config.toml
n_layer = 8
d_model = 384
n_experts = 48
experts_per_token = 1
d_expert = 864
d_shared_expert = 0
activation = "squared_relu"
moe_layers = [1, 2, 3, 4, 5, 6, 7]
router_score = "softmax"
normalize_top_k = false
routed_scale = 1.0
balance_loss = 0.00766
balance_bias = false
router_z_loss = 0.001
init_std_router = 0.0128
lr_router = 0.0013
n_head = 3
n_kv_head = 3
head_dim = 128
vocab_size = 16384
norm = "layernorm"
norm_place = "pre"
norm_eps = 1e-06
positions = "rope"
rope_base = 10000.0
rope_fraction = 0.5
qk_norm = true
attn_scale = 0.0884
tie_embeddings = false
parallel_block = true
init = "uniform"
init_std_qkv = 0.0248
init_std_o = 0.0
init_std_up = 0.0248
init_std_down = 0.0
optimizer = "adamw"
lr = 0.00132
beta1 = 0.95
beta2 = 0.98
weight_decay = 0.082
lr_head = 0.00702
grad_clip = 0.5
warmup_steps = 226
schedule = "cos"
final_lr_fraction = 0.03
batch_tokens = 262144
seq_len = 1024
doc_mask = true
train_tokens = 2752000000
steps = 10499
dataset = "wikipedia_en"
Below are experts of layer 4 (counted from 0) of a mixture-of-experts language model. Rows are named router (the router's row for the expert), up (a neuron's input weights, with its number) and show model dimensions 0-127. Each number is 128 + 32 x the weight over its row's rms, rounded and kept within 0 to 255.
Before each expert's rows: a language model's description of what the expert responds to; "comes after" lists some tokens at least twice as common just before its tokens as in all text. This comes from a sample of Wikipedia text that the model never trained on. Tokens count by the router's weight.

# expert 40
Name pieces after capitals. Word pieces right after a capital letter or article starting a name or title, such as A-lex, The An-at-omy, Aust-ria.
comes after: " A", " The", " E", " An", " the", " Al"
router [105 142 128 151 125  87 121 151 124 110 130 100 115 168 113 172 146 108 125 146 158 148 120 152  90 167  95 144 127 122 106 172 164 128 122 118 172 106 111 126  90  97  76 127 105 133 144 126 110 158 161 162  90 131 111 128 159 119 166 136  79 173 150 180 126 156 122 173 185 113 183 142 133 120  81 136 135 141 155 200 141  95 127  95 136  82 168  69 137 155 149 186 100 169 129 226 163 144 122 183 113 201 122 106 101 122 132 146  85 105 154 120  10  95  72 116  79 154 154  96  97 136 116 123 105 124  49 172]
up0 [151 116 130 182 137 149 137 108 155  90 106 113 138 150  96 120 187 118 106 128 149 125 185 121 149 154  98 129  88 160 115 161 109 110 132 108 153 133 123 132 191 133 165  71 140 166 128 114 164 128  98 119 107 118 162  67 140 104 100 176 119  80 125 149 112 134 220 104 131 108 159 131 138  93 108 105 117  93 127 166 114 107 141 171 160 151  76 107 108 118 115  81 117 174 133 176 128 117 156  75 163 160  95 171 113 243 139 102 115  80 158 101 100 150  85  69  92 141 172 133 169 174  70 113  80  74 118 121]

# expert 15
Table cell separators. Pipe separators after vote counts or names in election-result and other tables, and semicolons closing citation or list items.
comes after: " ", "\"", ")", "1", "4", "8"
router [147 146 119 148 116 127 143 117  74 107 136  93 121 174 154 112 139  88 174  76 126 163 123 176  76 171  73 155  61 153 131 164 124 121  61 117 176 180  94 112 145 102 122 150 103 100  72 175 118 125 125 136 107 128 103  98 141  92 139 108 103 170 146 148 124 100 143 123 158 107 195 144 107  97  85 154 154 186 192 162 101 109 142  96  67 106 144  83 160  96 149 159 115 139 152 130 169 103 134 154  82 224  88 131 127 190 142 161 126  30 152  97  75 127 130 113 133 167 150 113 133 148 145 150  92 148 116 190]
up0 [ 18 132 123  99 154  78 104 115 100 145 167  75 121 142 106 127 145 104 160 114 108 149 182 138 107  90 121 148  74 149 103 141 187 114  87  66 142 136 129 146 173 108  97 133 143 111  95  98 107 134 147 211 105 108 125 104 166 195 123 155  58 116 121 184  59 165 156 192 128 122 126 155 128 131 116  98 137 147 166 116  76 157 161 111 125  78 119 135 137 129 132 177 129 167 196 157 155 128 140 131 122 118 114 130  79 159 163 139  93 145 157 126 134  56 111 133 110 129 130 150  94 141 180 149 140 104  85 152]

# expert 44
Pieces after initial letters. Word pieces right after a single capital like R or M starting names and abbreviations, such as R-ee-ve, M-me, M-AR, plus table pipes.
comes after: " R", " M", " L", "R", " C", " J"
router [133 148 140 152 116 122 119 117  95  78 151 115 113 170 138 140 166  98 177 112 179 163 143 155 121 127 160 113 120 113 129 169 183  73 141 125 151 151 103 142 149 101  98 107 138  88 127 139  59 104 119 159 106 134 108 117 143  71 160 128 113 152 159 174 141 144 136 144 138 110 125 133 107 156  88 128 120 143 188 188 133  89 162  74 112 134 136 121 130 127 151 151  76 117 189 155 178 135  93 192  85 220  99  86 103 197 145 100 116 102 134 131   9 132 104  99 139 153 180  96 130 157 141  59  98 201  73 152]
up0 [148  78  68 146 179  76  91 123  97 162 195 176  95 150 152  94 129 115 137 135 149 230 112 132  90 162  72 108 103 128  56 112 130 156 144  84 105  86 148 116 162  79 108 145 143 131 103 111 132  98 145 161  42 105 159 105 122 156 144 191  72 143 136 187 106  91 146 131 104 152 150 177 111  96  88 183 146 121  78 126 116  85 186  94  84 137 113 141 119 162 178 136 132 141 180 176 124 130 136  96 158 105  96 192 147 132 111 129  85 142  82 150 197 145 173 138  65  71 136  83  65 128  83 125 158 135 115 119]

# expert 38
Table row labels. First cells and header words in wiki tables, such as Preceded by, Party, Bronze, Turnout, Ward, series, and pipe separators.
comes after: "|", "\n", " |", " ", " Total", " medal"
router [100 174 147 127 131  69 176 140 137  85 150 132  85 155 116 149 156 131 159  91 155 199 128 125 148 134 115 124 142 171 140 146 127  87 123  83 129 119  90 109 155  97  96  80 114  91 108 137 139 130 132 165 101 100 137  72 116 121 144 160 127 105 153 164 143 133 134 122 136 109 146 122 156 116  88 165 138 148 147 146  39 161 157 101 108  66 162  95 123 113 141 176 135 156 176 201 133 126 130 160 113 207 118 126 139 184 117 171 133  96 149  96 103 138 118 114 126 172 128 124 119 145 155  81 108 154 118 129]
up0 [120 206 233 149  85  83 134  96 138 100  86 120 158 143  85 126 171 148 130  82 169 130 197 123 132  93 130 109  97 163 116 106 126 147 121 179 128 128 165 174 125 120 144 175  88 127  95 152 144 160 113  81  96  79 153  72 141 125 116 108  94 133 126 129 176 167 102 178 127 131 146  95  77 130  98  99 142 111 127 130 102 112 119 112 125  67 145  77 194 204 118 134 100  94 107 162 108  97 171  66 136 124 118 146 130  55 115  57  97 123 128 111 169  81 148  80 112 157 106  72  50 111 146 132 132 138 131 147]

# expert 28
Subject pronouns. Subject pronouns and relative who starting a clause after a period, comma or that, before was or is: he, it, she, they.
comes after: ".", " that", " where", ",", " when", "s."
router [112 154 192 144 139 134 140  64 106 103 185 124 106 141 115 148 151 101 104  73 125 165 130 122 117 157 101 182 118 189  88 123 173 100 127  91 149 155 102 142 151 125  96 149 134  96  94 130 117 131 142 155 120  79 117 127 122 124 144 122  77 208 151 107 109 129 158 159 136 100 139 151  86 136 109 158 148 169 136 178 114 119 149 101 112 112 156 117 142 123 146 159 111 154 159 255 187  93 166 162 113 176 109 103 119 159 128 166 103  86 165 103 120 102 141 126 115 147 217  92  66 149 162 123 121 146  96 141]
up0 [ 60 157 104 160 125  55  76 166 153 127 148 120 145 142  90 158  96 147 183  69 154 140 131 151 183 100 150 195 125 124 185  92 142 150 118  44  85 156 103 106 131 146 145 195 105 100 121 129  95 137 133 141 126 116 101 117 170 140 106  97  74 128  77 136 171  97 131 109 122 142 124 111 155  80 139 169 130 122 154 167 105  85 171 113  56 173 128  66  94 111 131 143 121 195  95 101 168  98 123 150  55 196 136 117 110 186 158 156 123  98  99  87 122 154  71 124 126 135 111 138 194 127 132 140 113 165 118 159]

# expert 43
Indefinite articles, possessives. Determiners opening a noun phrase, mainly a and an, plus his, her, its, their, 's, another, several.
comes after: " as", " is", " with", " of", " in", " for"
router [ 47 152 185 153 172 122 177 100 126  97 177 110  92 146 135 114 177  99 130  99 131 152 162 172  83 165 114 156 103 180 116 159 176  89  72 123 148 167  65 150 141 113  96  99 119 116  50 124  94 135 136 161  65  47 107 129 141 124 105  92 101 144 155 115 148 148 169 188 169 116 144 169  99 120 140 137 155 167 191 144 112 132 160 105  90 117 144  78 141 120 169 136 125 131 179 155 163 102 165 143  76 163  87  96 109 124 128 179 116  85 148 108 103  80 113 113 118 156 187 100 103 127 141 109 107 108  96 192]
up0 [141 167 102 140  81 137 156 122  88 129  99 110 142 140 154 197 113  80 166 168 137 158 112 109 156  35  92 157 151 149 108  91 169 160  75  90 184 136  81 131 114 140 109 163 126  90 116 143  95 116 157 169  87  83 145  85 165 125 133 167 118 137  89 130 162 106 171 123 102 131 141 151 147 130 108 120 135 115 116 127  61  89 106 158 132  93 121 131 153 152 124 161 120 177  98 152  94 113 155 129 163 164 119 116 152 201 157 111  94  93 158  92  64 138  88 110 118 128 104 142  89 167  89  78 125 153 136  90]

# expert 34
Foreign name pieces. Capital letters and syllable pieces of Slavic, Turkish, Japanese and other non-English names, e.g. Zwolle, Yuliya, Yamaguchi, Szávay.
comes after: " K", " Y", " Z", " T", " W", " S"
router [ 87 154 199 128 154 131 138 116 107 137 162 100 158 170 136 150 157  71 150 109 129 132 137 141 113 159  83 123 104 135 138 165 162 120 115 114 130 133  94 119 186 120 135 104 101 109 112 141  89 131 123 146  99 122 113 130 168  86 124  68 135 158 151 125 119 129 176 165 117  62 151  89 106 114  80 118 200 111 159 137 125  73 148 155 116 104 146  95 172 120 139 201 120 201 139 239 177 125 142 174 138 182  62  51  95 209 141 142 108  69 163 102  14 105  93  90 133 164 140 136 134 149 164 129 107 157  68 169]
up0 [153 166 134 215 132 164 170 106 162 146 181 112  73  94 147 166 125 117 111 123 176 142 148 132 116 199  84  95 161 155 177 173 150  98 105 108 134 101 139 137 121  82 154  97  93 135 110 144 112 224 157 138 166 111 136  99 105 131 112 154  81 119 134 152 121 165  56 155 145 102 107 120 120 176  71 137 145 128 115 183 166  79 117 169 125  79 121 170  72 150 101  80  75 153 131 151 148 179 118 164 122 128 100  78 126 155 156  98 166 128 164 131  60 159 123 119  66 151 146  72 114 122 101 134 138 130  77 144]

# expert 10
List item markers. Line-initial hyphen bullets, equals signs and numbered markers (2., 11.) starting items in infoboxes and lists, e.g. "- Genus:", "- Born:".
comes after: "\n", "\n ", "\n   ", " 5.", " 2011", " 4."
router [ 81 164 131 132 159  90 137  81 121  62 122 122  92 180 166 129 175  78 146 117 119 116 135 156 103 166 111 149 112 131  87 131 131 110 109 126 139 170  79 128 127 134  78 120  84 104  85 148 118 178 160 156  70 142 123  96 129 114 131  92 117 168 121 167 115 115 167 159 130  90 163 149 112  96 127 183 171 148 136 158  76  79 154  91 114 105 145 108 156 130 158 153 120 150 164 114 161 139 148 138 117 251 123 103 118 143 140 135  87  73 140  60 150 126 119  93 112 129 182 107  99 170 143 121  64 169 101 170]
up0 [146 130  83 144 154 109 134  93  80 128 185 199 126 122  88 112 150 108 134  72  64 146 139  94  76 121  27 135  88 170  91 108 158 132  67 129 154 104 124 164 147 104  88 128 137 127 150 103 143 125 102 165 146  81 125 136 144 134 135 156  62 103 177 115 127 154 182 146 182  88 119 181 122 128  95 139 193 184 250 192 138 130 156 148 101 149 116 137 130 122 109 156 193 130 101 154 102 136 148 200  91 151  73 127  84 144 134 171 175 165 125 159  71  85 176 120  70  93 102  85 103  84  97 152 127  79 161 148]

# expert 18
Infobox field names. Field labels and their colons or semicolons in infobox lists, e.g. Binomial name, Location:, Died:, Founded:, Species:, Preceded by.
comes after: "-", "Personal", " Kingdom:", " Phylum:", "Scientific", " Clade:"
router [100 170 129 135 132  85 176 152 121 139 174 140  84 160 148 109 181 104 114 107 160 114  99 135 155 163 146 162 106 146 104 147 128 150 100 160 168 131 114 142 166  83  82 113 103 118  69 161 151 176 146 160 123  57 111  95 166 110 117 118 132 120 168 145 147 181 191 101 131  72 133 120 137  86 121 162 175 180 132 168 116 101 129 106  87  99 140 102 169 113 137 173  93 188 151 150 148 148 125 176 117 199 116 136  73 142 112 189 119  93 139  89  23 129 146 142 142 116 113 109 157 150 176  61  96 153 120 169]
up0 [ 88 171 124 121 184 117 102 170 152 162 117  79 202 138 143  98 155 160 118 149 100  74 123 105 128 117 142 142 137  98 112 160 135 113 140 159 160 136 119 150  78 118  97 112  66 134 100 125 113  84 119  68 120 156 110 100 167 121 214 127  94 190  96 127 125 141 132 108 167 134 137 114 140 162 133 136  57 168  90 183 144  91 116 144 169  89 143 148  86 192 111 124 123 109 123 118 121 103 187 139 102  97 180  58 187 125 102 109 113  96 168 114  90 132 111 139 140 114 121 114 111 150 106 186 153 120 136 144]

# expert 11
Definite article the. The word the or The after prepositions or opening a sentence, usually followed by first, same, following or an ordinal.
comes after: " of", " to", " and", " with", " for", "."
router [ 77 193 163 153 135 110 137 103  99  81 174 104 100 149 145 133 161 113 148 115 140 146 133 142  81 170 128 153 118 142 110 136 181 116  81 105 126 147 103 108 112  84  97 111 128  90  55 114 127 149 144 188  92  76 103 123 160 102 132 126 100 144 135 128 124 170 154 164 162  89 159 164 104 103  92 178 175 163 178 140 113  72 180  94 100 109 147 111 156 106 142 171  97 138 173 152 159 122 180 149 105 135 103 132  78 171 143 163  83  62 140 117 130 111  99 107  87 143 169  88 107 153 162  97  82 170 110 154]
up0 [158 159 170 159 174  83 150 156 134 157 119 144 107 153 134 148 138 109  79 173 150 180 147 146 129  95 100 115 151 131 151  83  93 136 101 142 181 141 142 162  90 128 120 101 125 137 114 129  64  94 122 168  66 112 187  75 145 131 112 167 159  87 148 101 202 130 145 115 123  80 117 135 172 130 119 118  85 109 148 183 122 147 112 121 118  93 106 152 154  96 133 126  76 156 209 191 190  96  94 132 139 180 103 107 130 111 131 133  98  90 114  53  63 114  93 166 106 164 153  68  85 109 148 124  95 122  90  98]